config.toml
n_layer = 14
d_expert = 64
d_shared_expert = 0
moe_layers = [1, 2, 3, 4, 5, 6, 7, 8, 9, 10, 11, 12, 13]
router_score = "softmax"
router_noise = 0.1
router_logit_norm = 1.0
lr_router = 0.000424
norm_eps = 1e-05
lr = 0.00557
batch_tokens = [32768, 65536, 98304]
steps = 6264
Below are experts of layer 4 (counted from 0) of a mixture-of-experts language model. Rows are named router (the router's row for the expert), down (a neuron's output weights, with its number) and show model dimensions 0-255. Each number is 128 + 32 x the weight over its row's rms, rounded and kept within 0 to 255. Numbers have three digits each.
After each expert's rows: "comes before" lists some tokens at least twice as common just after its tokens as in all text. This comes from a sample of Wikipedia text that the model never trained on. Tokens count by the router's weight.

# expert 14
router:123116099138129114195147122154100114185174111154193137090174140066087175129146092123110130123150152143100163058176175154071158123051135090158114163107120117102148095155181117164144113078135092156147162105155079131134073122109103109153124128153151082091120091089079092123161055094099155136109188101143144096171116149124152100086176134086092111202148186056090126102185115167089141111129099118133176147148112133108131167103127156072111122071150142136138096136127146125156151152114172153083167204102120153149126115127106154146123145095124181138124053084110076159142154120167078122110139122100116066143082115113181099145128145094081124173101147137115082139125098115120155183144172135156158078146116124146140218178068120155190144104094128135096106194133117148139107156130093
down0:187097091168137093133143163124127100088094148068152091133092095112098148149135113129214161151121080129123110113104161132149180107162097182141150138154144142103111073130163101094165139160136183161129127061126181133103129139105108160160154173117150136162126145107114118111127146108140096132150108121086180156151118136132098072159084116133033113155139191190179173146125133167099126101134052099095106186077149075144097115130148115142154082101124130084127091174180155117079082100108116167111183089138110104158138151097103131091118109115131115144137162143122108118106078105057112100128155110130183129133186107175119133210160131085144158182129130115080172205089185110168125096187113138163106153098146174140166140149148098140099103157108164180172082124108184068126122078072135
down1:131137109159120120094092152110068147150193129085128146143138123121114154092138154108075194096155064113137177084122131137126165167145124079082127163048123128173086158162096108145133141132187126147080107161124093084137077135148169118126158125150140158133099150173083139117136130179140114100099123091133130130135124166147162115039125174180105124111094116137144122140079104135112155081083129150152130197115087112152137123154078119153127086117094137151051154153142143127184113148131167143184176102145105122102152158143165127136149082126151068175035131119172154091133116101165146162110095133105078085110122109177125118110186183126181085142151182162182153116115140116119130157102122116131106189130172181109166219118118090177107096075084169142142074134159108168140121167040098
down2:170125097138137136143103131142134107187149160110142094126067136137126182161156095194120170158076109188131160158140142128075135145181165099122093175130149119072136078162132164111106145103156116140117134071162116145155142161161165133108149100106110134099138126124125119145144183099205098153075152121112154118079152169108183084102128155122153109143166093134114092093141150121179116161057079136174177140118164057118103084153132119104130139135070130103167161112137189063144065110111152139139093182164159167152099073113132123109137154128112141120063112122157153141147138141137140076138121125151047129070060159149143156096085067115100161123126126164074069192151172163145169083155119127144074228167060176101113101137136121098153153111121141094116155119143169171172172129103124
comes before: " ", " (", ")", "′", ")\n", "^{"

# expert 40
router:132114095101114150173120097152174116045109099181152134146148131103118126149157094086125166094121099091109090139129122121123099091093138124098129138153103126131177152136149158117102156109103122099143102133150148124120103144151120147126132071134070177160174104163182134152188140132207083107168091054088077144065101144168148093152130136142106106121184120166187114072061154152151106130083126084155126115090134165080083127101082108097112116164113067137103132040168098135151115149161073156115150020029108183148163149115144160150160127117128133179129112126163094158139115180115152152081162148117144051102149124181107143132098162115131129095174114119111134156132118114134114157137106108135205089137045122138094080075160070129161122076125142096100101113142127125169099097108102
down0:151150181164199111037138112094126127144155111092073110155104163132159149153156145119156129164127163130116174122149150079124109119093117076125137130097068126128141080093104130165128102107161136135188113194097111174122072172106139138111116129133168133091151151119154145091126123136127151131118127150161121155111159115164146143177114116153065144161119112140183104089117119083136097115178118108102143110108147164100150138131127098105132148182166128173153106089088147146063134105102106184130158109098098126188154150106136099171197120169179154093185140167174070120068136155125135107177058000115038125147141090139097071096174178147137097150100094058128149098136070177141109160162158166150099121142149164129147174108094153078092111142165101105133110087167104117153138119178136
down1:134113166113139137108120128096112060115108054181142147081080185161172097122177112096081086165136138168136112101175099117135099152123132117160108156157106091166092116200134156057060136170108150114184104122134124106134133144166139119181112093123196095096131130138110141150107128136058152132131144098120102134133173118184135162159092169153127199151161174163084098096122145060105105160188140103151055108156193132125098088140040152110137124163110146128162143120094196124126150118113136139076121122158131150143149178184144113173140107080110096118123110168155127139144114104169092117134090155139141090137070124129124150176230128097180158127172199107115102134131140164101144108136082211225140167131146098149151137125131138147095143119096154120110127103140097189129158145132146
down2:143122063090106121141136117135089103172159105089134105116059092073156091092127095114091140142074068186106135149178095125056135121081142076074134143106192144139152095192127103107079138137147087142146105111144131167094063103174145151150132086144127095096105135140136123174170149158205137122178078100080130078121118119118136116117122148104136133121165131169123144126191133114128083132139084091119099114148160198165127159077125084065122136166186105103119153142165125093153135145142174156053163163058101112154103126114167134168146084111057085121116152070148134178174135089135122131121195132122090101170154125141135118170131137053165143125145085136174118117135116123144114153038115130165139160187084119135106139105128089142133160115152130079099052156159177127172121147136083
comes before: " of", ",", "\n", " and", " (", "'s"

# expert 9
router:144157134120133117158162096181126163098170115135133181153172139134159104100073094113123102113108085108122160138122194101113123112100096186077070122155112119135110145137218147177114109166107127111124112108083184128157106156049158165172159144142169133100226106152100080107068132105131160101146158127147160107104142162120138096142128139118073084168070055134135100134136104188128122119136118085166127109123199113139080110181176132111152166128185211042127101071131107125144122097158101168097159152191147148125117113147112119140149136171114156136156156102089137109106153105136114091171116185134159122127115146167083169182113189095167107137127096153136085147123113158162092124127197086055111071174097139110105105087135117192149096094162122135117103122142136071151119111077148
down0:160149114139051110105102104198149092101073134134195116126093092147166106167166139144100128205078101160138122077169096188057138061127102172202108130087105118123121128187138122108116142129078149121156159129194176157072120130171116165106143142095148072132173103192139084092125129134082085096160142131125110079137108092071109111150101146129095113060183120139149076164072111109145151123157095126138131113132084119153151118160101198128126132144094127175127159128075128124122139144155120125093073135143129163147152069116112112080138027139159084167137193115129127137100087129128102133157123162100167205057119108094065148141109103086123160163157135163085168123112146114115103130168160124146100153097116146146130107180151197087128096151118123131173126103168113154101162133126122
down1:104178159135160122116157158128145111116110129124086133154177121153175139180028100135088120164145143066181128156154098119166137150148130105183079118166162102098157085064083147137135101134140094127161142101148170147197133078126151150112142183137093161127147126210196107192150149096081131160152124122171127151137082137079154187100136125149090146114119116090124147148091145103116108083125193178120143116120080095118083151058153132190110115169153130088136130146105109089152073146104126122084153141131142084074167151144061098106115096147160146079126161092136180155139108151106104113143098193103117137201129110101099138116141085120071114142158116155119045079127119128104166124097090133159127082123119181094091071147105134101122075104205158058160143101092120094107134133160134
down2:110127082100155166087126130082140091133180131105178158118177129075126129161121080159104146106149143149069140069105122058156148106185141097127103080141066159106182027101125135122082101113108113115121116185075183148140137131088082150178149173095103135134091175155131145154119115114125117118107190177074112125149156101194135202155162133160195105096142164085151119155129088139097107149138147154090085119195182157138129125106160094126117123135109033112140134119138130131109147162102113097104142077142200149126156142067138180060085154128085127126077139116150138063138121069184115076104141085099101141139104112162122093107133100187116111123077099150137127137112124153125156123122112202158125107090134175150143130142117144158125147117192117148131121073042158147146126140137136
comes before: ",", "\n", " and", " of", " to", " ("

# expert 34
router:152152135105132097122097213132128140121114100121145188133127140126171152078084127130137173162104122143123175107141155099081093150148022088123095154150092130140187122121038150139143131091108143183093110141171115126097104101121130168155144197150100104122141095117175091112172083166101119136110177063093106128108166118148174072145126104166149142093058170135144111108144113121125115112170150148117178098132086102185136110136153115126134201131128123136116124164097134119121171107074096145144082064127119119172068165151072067164072108133106111171119143162092120132094157123127110095178110219139224167133153169096105080122119213145154140165090183153132154095156103158103115101155143114130082080145126130042093125108149111125102108130131126183149125116115152152146154093107158
down0:118192109164122092126081063175130151103154124173091101119129142119125078127065121091107148119162100178082112157140107148156092126113109084142130086143090100115128124165172157151099044081058048127115138077117125134054133168021148199158103107157085163145157146090150129100182105160120133185094086147096137133078081101078183135120126103109134126109097125152102131147156109132120116093128130122146116163137073115137176141119133154143156120133090150154164169107098128092085168136107133085124145095129145150113109161105147143088207087121142100142106157156144095145127125127121106144149142200094132065159121154113088084130085179102171014127089138143140175160145121131075108104137121139195099119081083166119118180093117152109150077147124105167113111110122148096127142062137088
down1:202083113110075093125074161125107111108171135128086161182100082178123140170144156120090121145098118175137172112162160074135132113143137091125093137099151147136187132116159106164142116063133197134197167121139125114162120081187084110190104078127100078136123132135176115140136125151163084105101107131078107064161170059162105133120148119083101087106174157217096158161109122122132122178107117179128095172136130127104132186095125043117118127203133112133120095099158167150099134153170157120066176130071072125098152125096172165129115110115097147187141178114114106140098100131123179159175172080126096156154064100156121130122128203129171172103113115137112111181092149124141139121102103156132116179129117118077179069091148096131101191110132146130132164121134130123136114123147093
down2:134112141133096213142160098158125098155090146131078128133078118173060158115097098090142111144108164117137125113153155152076145107172128122082152058140144127183161122130117173116052145138109182070100112147117121100156136094120122111081152113118112110127095121098125125071113128230199123183098115132145080094129210043111091078046089105088124125147162138147127136107163085150147135107185106162107152168119099151129170111128185089095145161109090117154116101122135148152138174126089158168109153092076129153122117143143150115067212116164112141154143102106155082165085134107161149124108151090108095118143123088076124128162132114171073118080110104146190090097113142055140130126160145123153127106168108147133086142148128141114105085114090076168170155133178114069170131148077082
comes before: " in", " a", " as", "==\n", " by", " the"

# expert 46
router:141149098187131103094168116088082080171145119100166160152195162085174118171074078107100192099155134132153115149073183141131114125125082124122123144151156224099105087127113131155110065150066167156104102128083116137132124093083134155158163154122124155077128091120138091121139147121173119112206152183129123132160082050137183125126120143178089133186116155048179156180147115127110087063177093113092121155107119087133169117175124100175136181129110096135102120092162079186144123127144194184056126181132123167129146096162128074134135167079103139155080164110158090195120166118154077108138119108096110122113195131105115106097108155132109123129095149110147164135129112136163141136144165147132141142127164114134156135155172115105121142122147075094084155154181139139140125066136105
down0:119149179092113101132135121078150110130122205147072158077119107133128131139157113135105108056105205116131090088078091218114105163154171111053158108106171124135184138151143101121195132155132099096122111123130172180132111101142135095179123142118142147114097125169100112131128136157098153124154133086115176109131106118069063045145121105098125109133154120124085093188068135158179149204149172080172114144122133145051096135156132158146128108142146122137099151081099104045131070098124093100182118058071131143111133134160125155059091171144126104115194102115151079146128128067159140122147119071090071148104162153164075135111114107113121172124138094112166148116110114122131173116151159100128086137124097171128132118095173171107119139088137127099124153110127162164107156053127079
down1:129113114178155155106119096113154124149128089143140138109132102086157117142101126120091126165146117198082099107102140139144146165114109106159142182135148129148101090134104136205139122102137139165156147150111135114126121136146135082179169092165145139086142139125100134124158133088160110020148142151133168116125046137122161103113109091188138137146172154154190061125133141092142141126149149165139113133141196085186205135131123138133112201114113115156086045126133164125114157090164179129085142168113219191109071100134102206133161142181145108168112212071152115141106138111172136128111178145125151196104108105166151148099134122190117187164147159091109157111083111146111145133156122173140114158093119137144161177150180144147156170204142123100101131071106120086156129188141082
down2:151165129154181104061126097119099172135160117119141126109085144182115105172133123196149138143125147190039168184188115119105182124174103188105194065173174127148137165182163104139138108140098160154099139077084147122087175137160140115088168136129186127133096161151109187137108151108156049140160181154183100084152122152146152151183125149157146100112162145087201103128128088070141123112070154164104140135127144085150157180132119161120014160111130131092150123081093098215159122162176145151108092097143185144106148141117111131143075116138113126086132121100152155115111113115146147100126116175139133092114133113153113100163105104121130035139110134143172157178107107162104110169126092192120158088084125150153163142138135083124134146144155117095143086099124141130101140130101131
comes before: " ", " S", " The", " A", " T", " N"

# expert 3
router:159090196073155156110103155117169129129129114116159147075132128071159149128108140049115152079108117144093047137177094083088176153133179110101106139103100192151083066128148146138107096133135079132120090108159123152118111139157077179145148141082144178091130164078147152169158118154125148099154136100052174099071147106107172084095109129179128132081149147133151161148103110140119181114102142169095120164138175120100127112067175098132165111132208118164101124113117051110134214130140112115150181104155157153154133128134025154144119125106113119142078119112037150127129180097104146129138169173139158142165165157097110097131117130168077140155153153135160111126098156122119159096163088120132091180144167119145131135102099142132175167087098121171076165136154153098088069098135143
down0:193086136122118091149122154095121120106117175124137108089136097122099066154160115128089110091085083136134138085149114121112099159110142142107115129145127232135102113132154138117137208102150114132112104106143151160077155057212165169191121090148104099141144166108119084099132099111117093151142150140077119127157157131137164142137146196093124120108168163094178139194104086116103201130180062142092113140093134081115106152120076170150122142106110164096068139077135168114203155117166147147107104213087121115136152149150166158186121167117125109104144142096163131133134112127081119106193103161134114155151129154127162125098080087125145077118173143081147081168093168130159113166106086113105127138106230115118162114105161101110132213158138174086142106079137098104118099173108169
down1:173124141123149134124104070117073175120080074117134147115150220190129127113146125181151145161127178147201126131135152124067077194130114113149117150127159103103076112123174098103170165117107116168165090128145159043102151114162134121136131140126125135137094126147114196109068099108085186053144146115122132129105179097166137104127124155107198081156080102143087106144181195107137073121115094119146205093161028166141155122111111156119106117125075150124103171141123153163143174158160091114172170102141093068099109103101124111115135163118123134140153144162124075152117060183161151106125117087149112157109153142116177121162094142115128146154077146160157129162110090072120103190108101151116139147184150109179186144170124170102163119121146145128145128143101114177114112075095159
down2:086139124144157136123109163109167156125107153109115092138135133097130103098195135062111135120096129137179110187112144113069106128130137136158116190111145099136081158121117111101171160132095083160112166142109166167068113101102087111158168076128086146131129144076127083162146122086097138135119112061115129105165057152099112122090159156174125096157143186205110116098076127079124137106121192076126099114159111131148125115132075122113108129109150071123178130070120113126115173189125081151104104128113105071172109082108111165145103138160121136180079147110169142189134169131160110074153150128113116152075157133159159098117170174116088074106075083088086142131106150169087160115118054119104101187152139153152163109121101177100107207113161128148081217060151116140125116150192084
comes before: " the", " a", " (", " his", " an", " The"

# expert 7
router:141126175111083180139106129130184209121163136157081081114143127070123125147129129150081145114157119098142133121141115129146133088105133146129130139065104139169105128185184153139139107165136175076160120111167073119131129091128066077137088081156101176102133158061143110092114067130181127089103052124109156148127117091158127198144141128114124125134028151162095110179135136083089113149087144163164133105086148143137133163088126156069185063125106101165173152128146151128132095104169135139178154121107139060093188171091150184129169144107074118152167136119115175157115134128130193128138145139163070125154136184070116109074177123107113088140128098144114136124150125175116121116048129132173075148139171078153118124082080073173112101155129178149133104084079150103151108119155119
down0:111163129111084099137127146108168127123109115129105098128139118156061089143165114077097144117116140114155134111091139162135109177134141104136197134129130115120134148072167122122198128128139159130118166100126184138119172158103088124187122162125175165077128125072180086181139096150096115190179152157115171099147222128134069153126121116132116171121162176121139167193169110135138160143143142128082125158100082123156125118148129176127150137158156131098152151073117177104145087185039138124125070140143108143164139111152125040067090142135130196108114163157109096097150099153141162069119123147099133137120131193160117137094120093080108180142131138138168149187167135048101153086107074112113125077136139132117146127146137127092158087147090122143242199125141093142163154138198151
down1:158090129122095150166053107184200072111116156134068089178154116169130150158157207114150099141112093108129140110104102148101122070120150076103147164115105133150152131133167172118140202133115135179134160122143104131148113110119130232128116116115118088087144139117134114103146106102184161184092189091146210117153095168128121150131163119096161162138127125108102083144207143123131156139098148153125255166154155129156086112109163123123139116103148086136110102110144141111100117094110175138096135204141133131140131128213126112076162114193166147138134113135152119140137075107110092122098104150119073144135136168099105083128087123098173102123131128102159139142130120117150100185121135090144153124091129060146135119079182084066159133159141149132162112077075101145114222167108129
down2:134110124153141074164107137121175145143152099123135115133135101061123130125135184094142109146190085170170134143173114200175118114139139135126136136106136145075135090144098121106140133110148102143135131143153163138127133153091085125173151177128116130109098099161137150089047124111134057194140155173098110173123153164097169090162137080111085094083114112099137157189157148101122141146108084163089134137088117168136144140145065135127144123110076097128146101128175128087150062105118117087100137159154205124078129056154074099097130120096101169157135164037103100140128122091106122158067137114143087110126134085082171114054121117121156145096127086077063148171186027120122113100098118140069097102091153155171127129136067137116148147120123186105077097153094116181076105188102138
comes before: " |", ")", "0", "A", "C", "S"

# expert 5
router:149183102127116157133108123176101174095152108141044118154129078160131106098168132121118125159135137096099130105109097125152052119170075126151126097173120115096172112123118083170113139131155150112176122110185175155149173172175116111152144135102081162203163125226150137139168105174116144143137164181161143137085126147128105119141148115108105114074092070111138176104166185089140080115143139159166168087169118183149169128131117092136132137169165123133070152081128124122132125110163144135105080145211160102150078162090099188178139135106146091127112151088103127137193115154115114094132071070143080092128108124105108132154157198136105132060124148107120098164081176096188133083111168162125102124102143102139176160135102098114210163122083111135165145097063157090121120107170095
down0:126094152144148148175108074132079129145144151097176151122119101156184180097163143136174118191108118105171151077123152085147129140169110106161098107153140100140146122100062143192126126109162071136120123157119134118078124131102109074116137104159181160112189150076123068104133166123160164134117169129185106138162126081130138152075143088138159099141085111091092072085110118130129140090139139076126151081123141158071067165144130185125107126095117119151135150186135050149117189085158134134091151128160115132116173071173155145121112177139077168083116097140136161110138084183155145077167082103095142123168139115172124116110170164159116102048132113116128191138119127139141148160159118093029154069084130159137151147170142030175132123118107112139117118168140181101069130129162101
down1:162007134151193106112147136176140149208089139092078093124106132114144116122074153144145140114184162120140103159148114129084146108090094132112105085160133104121095120169156165154181044078120166168113136151116158173157128117129079115117093100177127141122179067141117106153113112161163119146125081112128114109127104057159067184125174134145146139098113105127096104075158090110126130174107136171096145103081115117144148080173103094136010171158114143108104131123058117093149107153119128156172124099098156125083119092187142128090141177158138171073118116137100049166112123102099112161146148139108125151142173108145112123086115137111133137107167170093153098087149173116105090101092116155137164121127034109127195116099180132130070119153118086157135089084118100154143135126129128
down2:092150194140125142098132160131107075150129136061145135123116130129098150207060104088074158171092196126130123107065135139099157089115107109153042155143098147159080107171141097133125164150126133113118176132125112142162136092103151127139151063153151115170142095098208199162155119106078128111132099158121107128156077131117092115122152153121125097137128154052110084097146085081147146125077074168114171138150146122105176128118113111113124105137128140103190138160168100174123167145159185085121130151127082119052169104132163124089111167133138144101130071176151087149127065159131074110117055126161103135103146144141139091174139078097098188138147111065118137144157149124136078112084121091094129130131141175078162052128100105100050137114113128205145149131081095142102102168125143
comes before: "==", "The", "===", "=", "In", "S"

# expert 38
router:164121128146180103101123119149108129084132095140129160137166069172085153152112159147200079103111161125116150182066057126190112143147156087100125173157134189164124160147203110083103131128193093075089084137123167114116142168123146110107115137168154106103084094106126065185130113180176135147089157151096194181114103141158126087147135172122155209132090158121137136182158053109139124142099104176114182150137103110128079157160128157151144116169052153080131093094164146154113143177129108107094075109188184113091095132125113090136152148065156123166117163118175109148169139094134143146129096094127077087154102108067103095137115139121163157174102150069124157143104133151079143139107162108064140143141151082146134113084147113138104158121081103085148142111130061135083142140117114
down0:165097099082071137222133104112138105136125130183150106094133099129118099110111161089131112116078139186107139111147179147115200137163140095090147122169144160129175094127145111119171142192125136080148171142139116164125094094131096189087115128132092086113147142120137117152163168118158070173098160133065146153062078112106086099144063095132138077091114124157135142069120127200112183105102099067155119129109167177136191144127098154177104116150143143086141132124137175172140162107097116114128149172074120086145132083062168125115108150113128039133169095183123137145178091118062056125158207112146116184102132112147136143118151126079107131094119097148141115100167092152103180173109038170136134126132148074127103132189115058093135129112126124134119109114150157145105139136123122
down1:076144112128152093124137097034208160126127148172119106028146086131084107174121102162057145106158123115131163144137094120105122098156157111127168070151170124115149120183119108125112168109128184107180104143147083067193163147162131135133068171091170156052151158164144122093069087132168119097140110156141137173184096125155104072118161166137154120139097228178119145174139089101122102090092169101124127102086109112100138095102123081129079140130170117129099150132103152158061149137111139118138090131127152104109173090133084146153128113129139094067100105108149165101143110174040163171109186157156104147132154134192091142149117114090095073117134129082136125145137104140154118170084128096108081135115140110147146089145096179087167100150125147138129144151111163164081098154110149
down2:096125117143116090092167102175134107180203167080082078154083142176158180191163054158103108097148122104128093099165176177161121135149095122096087099052158098203109129124126164121165153161103213160177098096127121166176138138087136117123119146124171136103141108140142117133184172152072165149095115100114126096143130122136140153090069107122143078124101109141162165133158119159150129122105162112094118173114126140147138123066142162093145085114194143195198145118093156213099128092163154122162096162193103115085112134099111147070111128105177089152105130107107150199091116103092154143133124146156093187205170140126135104157154119146089106125108110156192140150114160158095105143124134142090130136104169087142164123119132126108153182125084157108119096124166153090078094124111173
comes before: "1", "2", " |", "3", " |\n", "4"

# expert 41
router:154148125122125142080119136130091150094101123160154102168173111163080171166157077166132129152106107123094135130113125164130094071123180134150212147154139213136102121167128118123094128157105115098089133137153149141081100120120131111151102104131190078113123079156142163112161089135142100219144186177160151108141084120114113073066109152099163086127132182097182106096200110125124071180089108120151166152132079130110130133161159091153088166094124212160166122140157152054160108205121056121125080158155113071087128133078133097083149154081148108138150114097095097086133154073166143164131103081104143120048143120165133132190109129148156163152113176085102082126109096156170142090095147127101132115121105088129130117158100181087110135139128141156132122111184111144094104141102076
down0:117113077134113187127108159101176139113141114032160077151098127134130140111098137135173120115180127104125088127141120114139118204141120177143145098134132093159129141138126135137132076139095094075163118106168101168171139140151062113099149107184129105098077152138101072073119140125157075080143129112089114143134102120126133147119101091111031147121126098124206074107134160082132111124104082135097145144151068110098115099103128134116161104102088103101196098135136149076099157080105166090142175082140145161166139141134102142182191103126107110063113135182183166070088130130099168147174161134148162106092103136138108136133148120097112085191111130184092164176076075138187102148093171155169100095114156148122095100138095151145124216125045178176154103126111147082133139108132102
down1:048104103202089196207098164050114184171126163160129194138086085094108163151164139141085106154107124138117170117171139151115112126177107135134075120147133140106091130150075171099137143138179127137085148108141109159089141131141144123106152111182182077118150096109113115087132107159201147131166088089101129115186116070133121116096168083121152105172136174131126173168150113099179152115101109088144108144138160099094089120149141161061207118104105099089189074167119110162104132147117147101188130114105179077122131132103105113088137141086128123100113111134128116128135092151120156107162143153124112132153190121105126140149119036179150103156130165056128099122115181122067112136112111079181142129158130111143100109150140082175108119140162196117166134159201116070148103115106136
down2:137093112106164089180140113092106152124146107179141125093155122130117110125148131107125087131163134107193061154165176144101115133111110175166117144119198157093104125152174127102171141072132160092119129103172080203101132156107160175089134136053134145100114179129185173148114078138124088078165134159167146192082107123176144174157151097127129136153159059143175147081128173112092157143122130105125078197144109166147138132122099081059080160140124107103123124124107162120060132147147117153163139157136115119061113059137091133125127157097108155060136086127072160131167151088121129165130128119108161126210159085117162165141099147126105095168122143184131145170081091144183101076120119169188137167164084136124079178074142109118123155135088097088122062130121116104160080101121091
comes before: "1", "2", "3", "0", "4", "5"

# expert 6
router:164102103164165150092110094080153100087173103093151109155126127136103166105184152171142167100144152135169122093118134117133080131164132136150187119108090071090126142124150161103127093169171078104117168200157118191142130157114153155135136109121120108118136115106210188162141105096171110194099131146111095129148039114098108110162119108043147132141153111163152182103146144185139129136141166156135149109167123123113153119081137128137093129043182106082151114156148148138095116112143217119145199160129108127076179067122134138083076090141151143093123134164177195129142141128128145117134122139168147124150118104092133202085167143139165128172201153141112139190100171127100136177173119167158115167139097129107106128071078136111054145105162196144108108118134088147171095097111144
down0:150216167148120113189102139222096108137094096139127119114098165133163113089187096128152125136133144170159098141138140140123070131125108146131150093132143186153110114100151144098127128114098157177105130144121140113145153124118093090075135148124127187118118158130154154173192158113133170138038168190100138098091089169076140102075140080094188046118113096062096160093102147144121119159088137145128088102156079157145135183157110161167120081160096156138178119102112103114143120109189171166118149114157119133133144182211155112093104170102069113199121113129094108144148205088104172111135129096069149114128081131156100106135099129153127062073156127138203110114144156150064131132123162148106068106137140113142108136115109130125142156160168116096070125106119072090104180121128141
down1:136196125119135130107182162128137178093086165099139133118124178086173170117141079121106158151073152127107152066126172159149152129143074137070152111162124110080111126100120099151133092105177112106099143100153063127131109102158143120111079111132181173142094131129169171135104116157137081146127088116104143160161163140107132082138178112166142152059122154134099182081168162036130144125110055189078182123182143146121166109112152100109065156149099118086153126117179150125140151142143106092137113118140094164153085149096128121106106100165023162155131120186097108088153140110107157106152105119094176068190061104104135183149183132114145103091130127088129099154113117176091145107095117170143131112117209118160185140136115178119160178136136163090144118138103137138057079160135160
down2:082126190166148165140109100167101120153126153164126086106148187127159189121096144127113173115111175145094045125096101137112137172124116164083146081103125136167168196103125120125131153156072119111099146151121130151141143110122130080095130147145102089120154123160115074090043076165077128096128094186156121180111162137124146148114088106110086092183175117028169138123113142174120137145072071144161147177101142154209132097135090174174180125189123142090108159085103136124125105133132101084117126143125131154142129189164204207169129150091097136107141082147125178169175075116149145141113129127110109187113165169167099116121108124143101032089105110075130141110137085124121063188096135116130146141142105118127117190162087113083135112121125110144109146099135118145086109154131120
comes before: "-", "|", "The", "===", "  ", "In"

# expert 2
router:121130094097111177122168212092129119137144164104117146149095114179147107090133090115109179154036159163115125145125083188067161173119150082145110146091192124154130171197146163079127122122128138104130119121120092120165119124137123149154142124145106174154103119104102102086128157150204094122098135124099106110126188134106118163101095167090168130096133106201132150144144159114085119139142125147086149092133129172172176144155093162102134145130163156146156159209200142118149130132109092183155131092142098073143151180133085093185078138159162114108100081131128167170119113121188202142144072098111190152135120148155137096151078140146099187122131208193151162082142130125144075113145128072129163114073102193138048160125108131094157149131141136169138121132114147168109155128098175
down0:126126185203150103139097093150168104161098124154129141044147169112123182127160150146096121131136156106201141138100122139146123130114135139083086127136152107134137045118074129120156124148153083134177156162132098143153126075137069126115167139087079156063125181085134113122162166162074123156170170140085147099125079160114090065075132108163128143131137101125155137185075150130099131137128114145145067107091200091151104161114149138188102159178106101111148164142121105097110124156099151142156135115105079183126141084184173174170121133100186107140135118098126110080061091162053167084149095094135097168116077110149088115095105061104106161175147101124165076135105137138141143140186103145126128128112098130087145157094103096125114097155116067135147135135203133175174148116211127
down1:150127094190132137117119142152118115141153168146138150082122082103116088085059135148141084091074096133142130140145130141137140099106095113100100117161157177136143133122121155122083159148059136076123108100133081105170099151151100110162188078174103135155181115122165167157151121170145148187137192064123121164133126108103107104116114103104104137149117106124113114101196094100162120122196105127125116035197151124172108157078131129092135150125063102146143169134128155135118122110116125139138171119075094101129179168159156137143161086130118098105159115119093118126076128174124126094123224196161167158135136155113085145153115083164136071116084156129137137110137112097072140110131211104155112203126054111166108102080092152127099139105117165111096064093199094159098203112062134
down2:208093079131144127089128138147136128133131138110149084166138048189137164077151101134182110150175075064112128166127091077080118120148150056143133177105129112093069153133194159103089087110129136095090125061082115141113176118178107177132118143126041175087108128121157140133126114125153133117119125142165120101092123058152101125101141096102235089125168167176110117198173089135078103075131162173073156159168142111142152113128114146172146114111131147112151206153134144111150179112075094089133149102119180110096149135141086151148134078141056138141121101142102163120122101141137138108111087101114174154135135083139155153156053095158137140127117122196128127108092103146116144098166099151143136172133160136135109147116116164147163101186116149103176115120121145221106113122140136
comes before: " to", "ing", " of", "ed", " in", " the"

# expert 31
router:112174086116119109156082130112128134155080166162114090152126177082109139085137072151137080087165144133124136198119127168162137120117119079116127123103155115147119076108126130144133105143143125091169125084145180136143131134136109124068138120105149126123131152115100123130101128159127202193157124135091134166130140144100144203045126093044136108136148110106124140180102144118130104085074143151141135111133158126126148046090054101142062113118068215154132139125151049095106149131125104108077147119121147127157109153127151107091119143108095173134100116118142135141171085242075131199109176150118121118114078156101092164156136135090092100169092163155079025121112123119083140056096099092147099070171103132111075140141104155171158126174123164072107168125132137128109156148129128
down0:132123094092153156084123127102151185133093101171087111061148115145125138107084157070161057140132111142132104190138118140115114143116098119086103112081145137113116095140158140121158187137132159164135083163074119139065108092130164081098096158156055135129138136080075112096112084171168145119138148134106109130145196075126125045108146147143113133121061164120172093059115158118135119137188085123183131164086135069069078161144172128127087133053110143109127127149067203125131134146091139112106164074119099147096158135107115106127143143182153035075100105112155147158093070109076151170133110208137147115122076067166120081091187091125140094163131118105163103100163162079111152152081104162129128107159145134117128140092143160147127145114148079145156123106115116134104123123088165
down1:044133091112151073077150114098113161072165154137102157172077097170092099154062084088114110115111108132140104140161087137101130185132063132152148133162114133129104159154110174156133100137087110169158135129054157112157127107207143159134080130195095151147156156111146098168122116113098126170120118123190114116140183121138097173126135110108149128218120096150099147211126145138135116128125172163074136127066159101105106156143142077090140107116171129129088143142155133130156160143106126127152129113108093066129137111122122089183114074092109158115173087150149130140126104122143133151162115124096138131075145165122075211135117167130145057215140133140100088121140111136109179098115109042121121146115128192096199118153103149090057106206162149139123139089174155111145177127123153
down2:115150106082159145118150143138149103165129126082113122119148154105074084137140135154161089144148153153092156106152111164148112094130129110150092117148176110120150177117136157126137135129124136137084081159140094112167123094159112115145105165142132082147129192156140128100182144099133110108148128105134134077187137106118114170214078133183174099145139159163097090066200176131159127161136092125153189173132102138134064155118118092069119114131096143076160131109165116178174168133147126163157159089189132110135101151098147195178169066188175155111122108127086146107122115138170079126160150135107119085144173152107106209123159156134177101059165149210149170103162132143174111117108068194067211076100181133131136178122131130115129139150157106169169121094131154081127098092194117
comes before: "0", "9", "8", "5", " |", "6"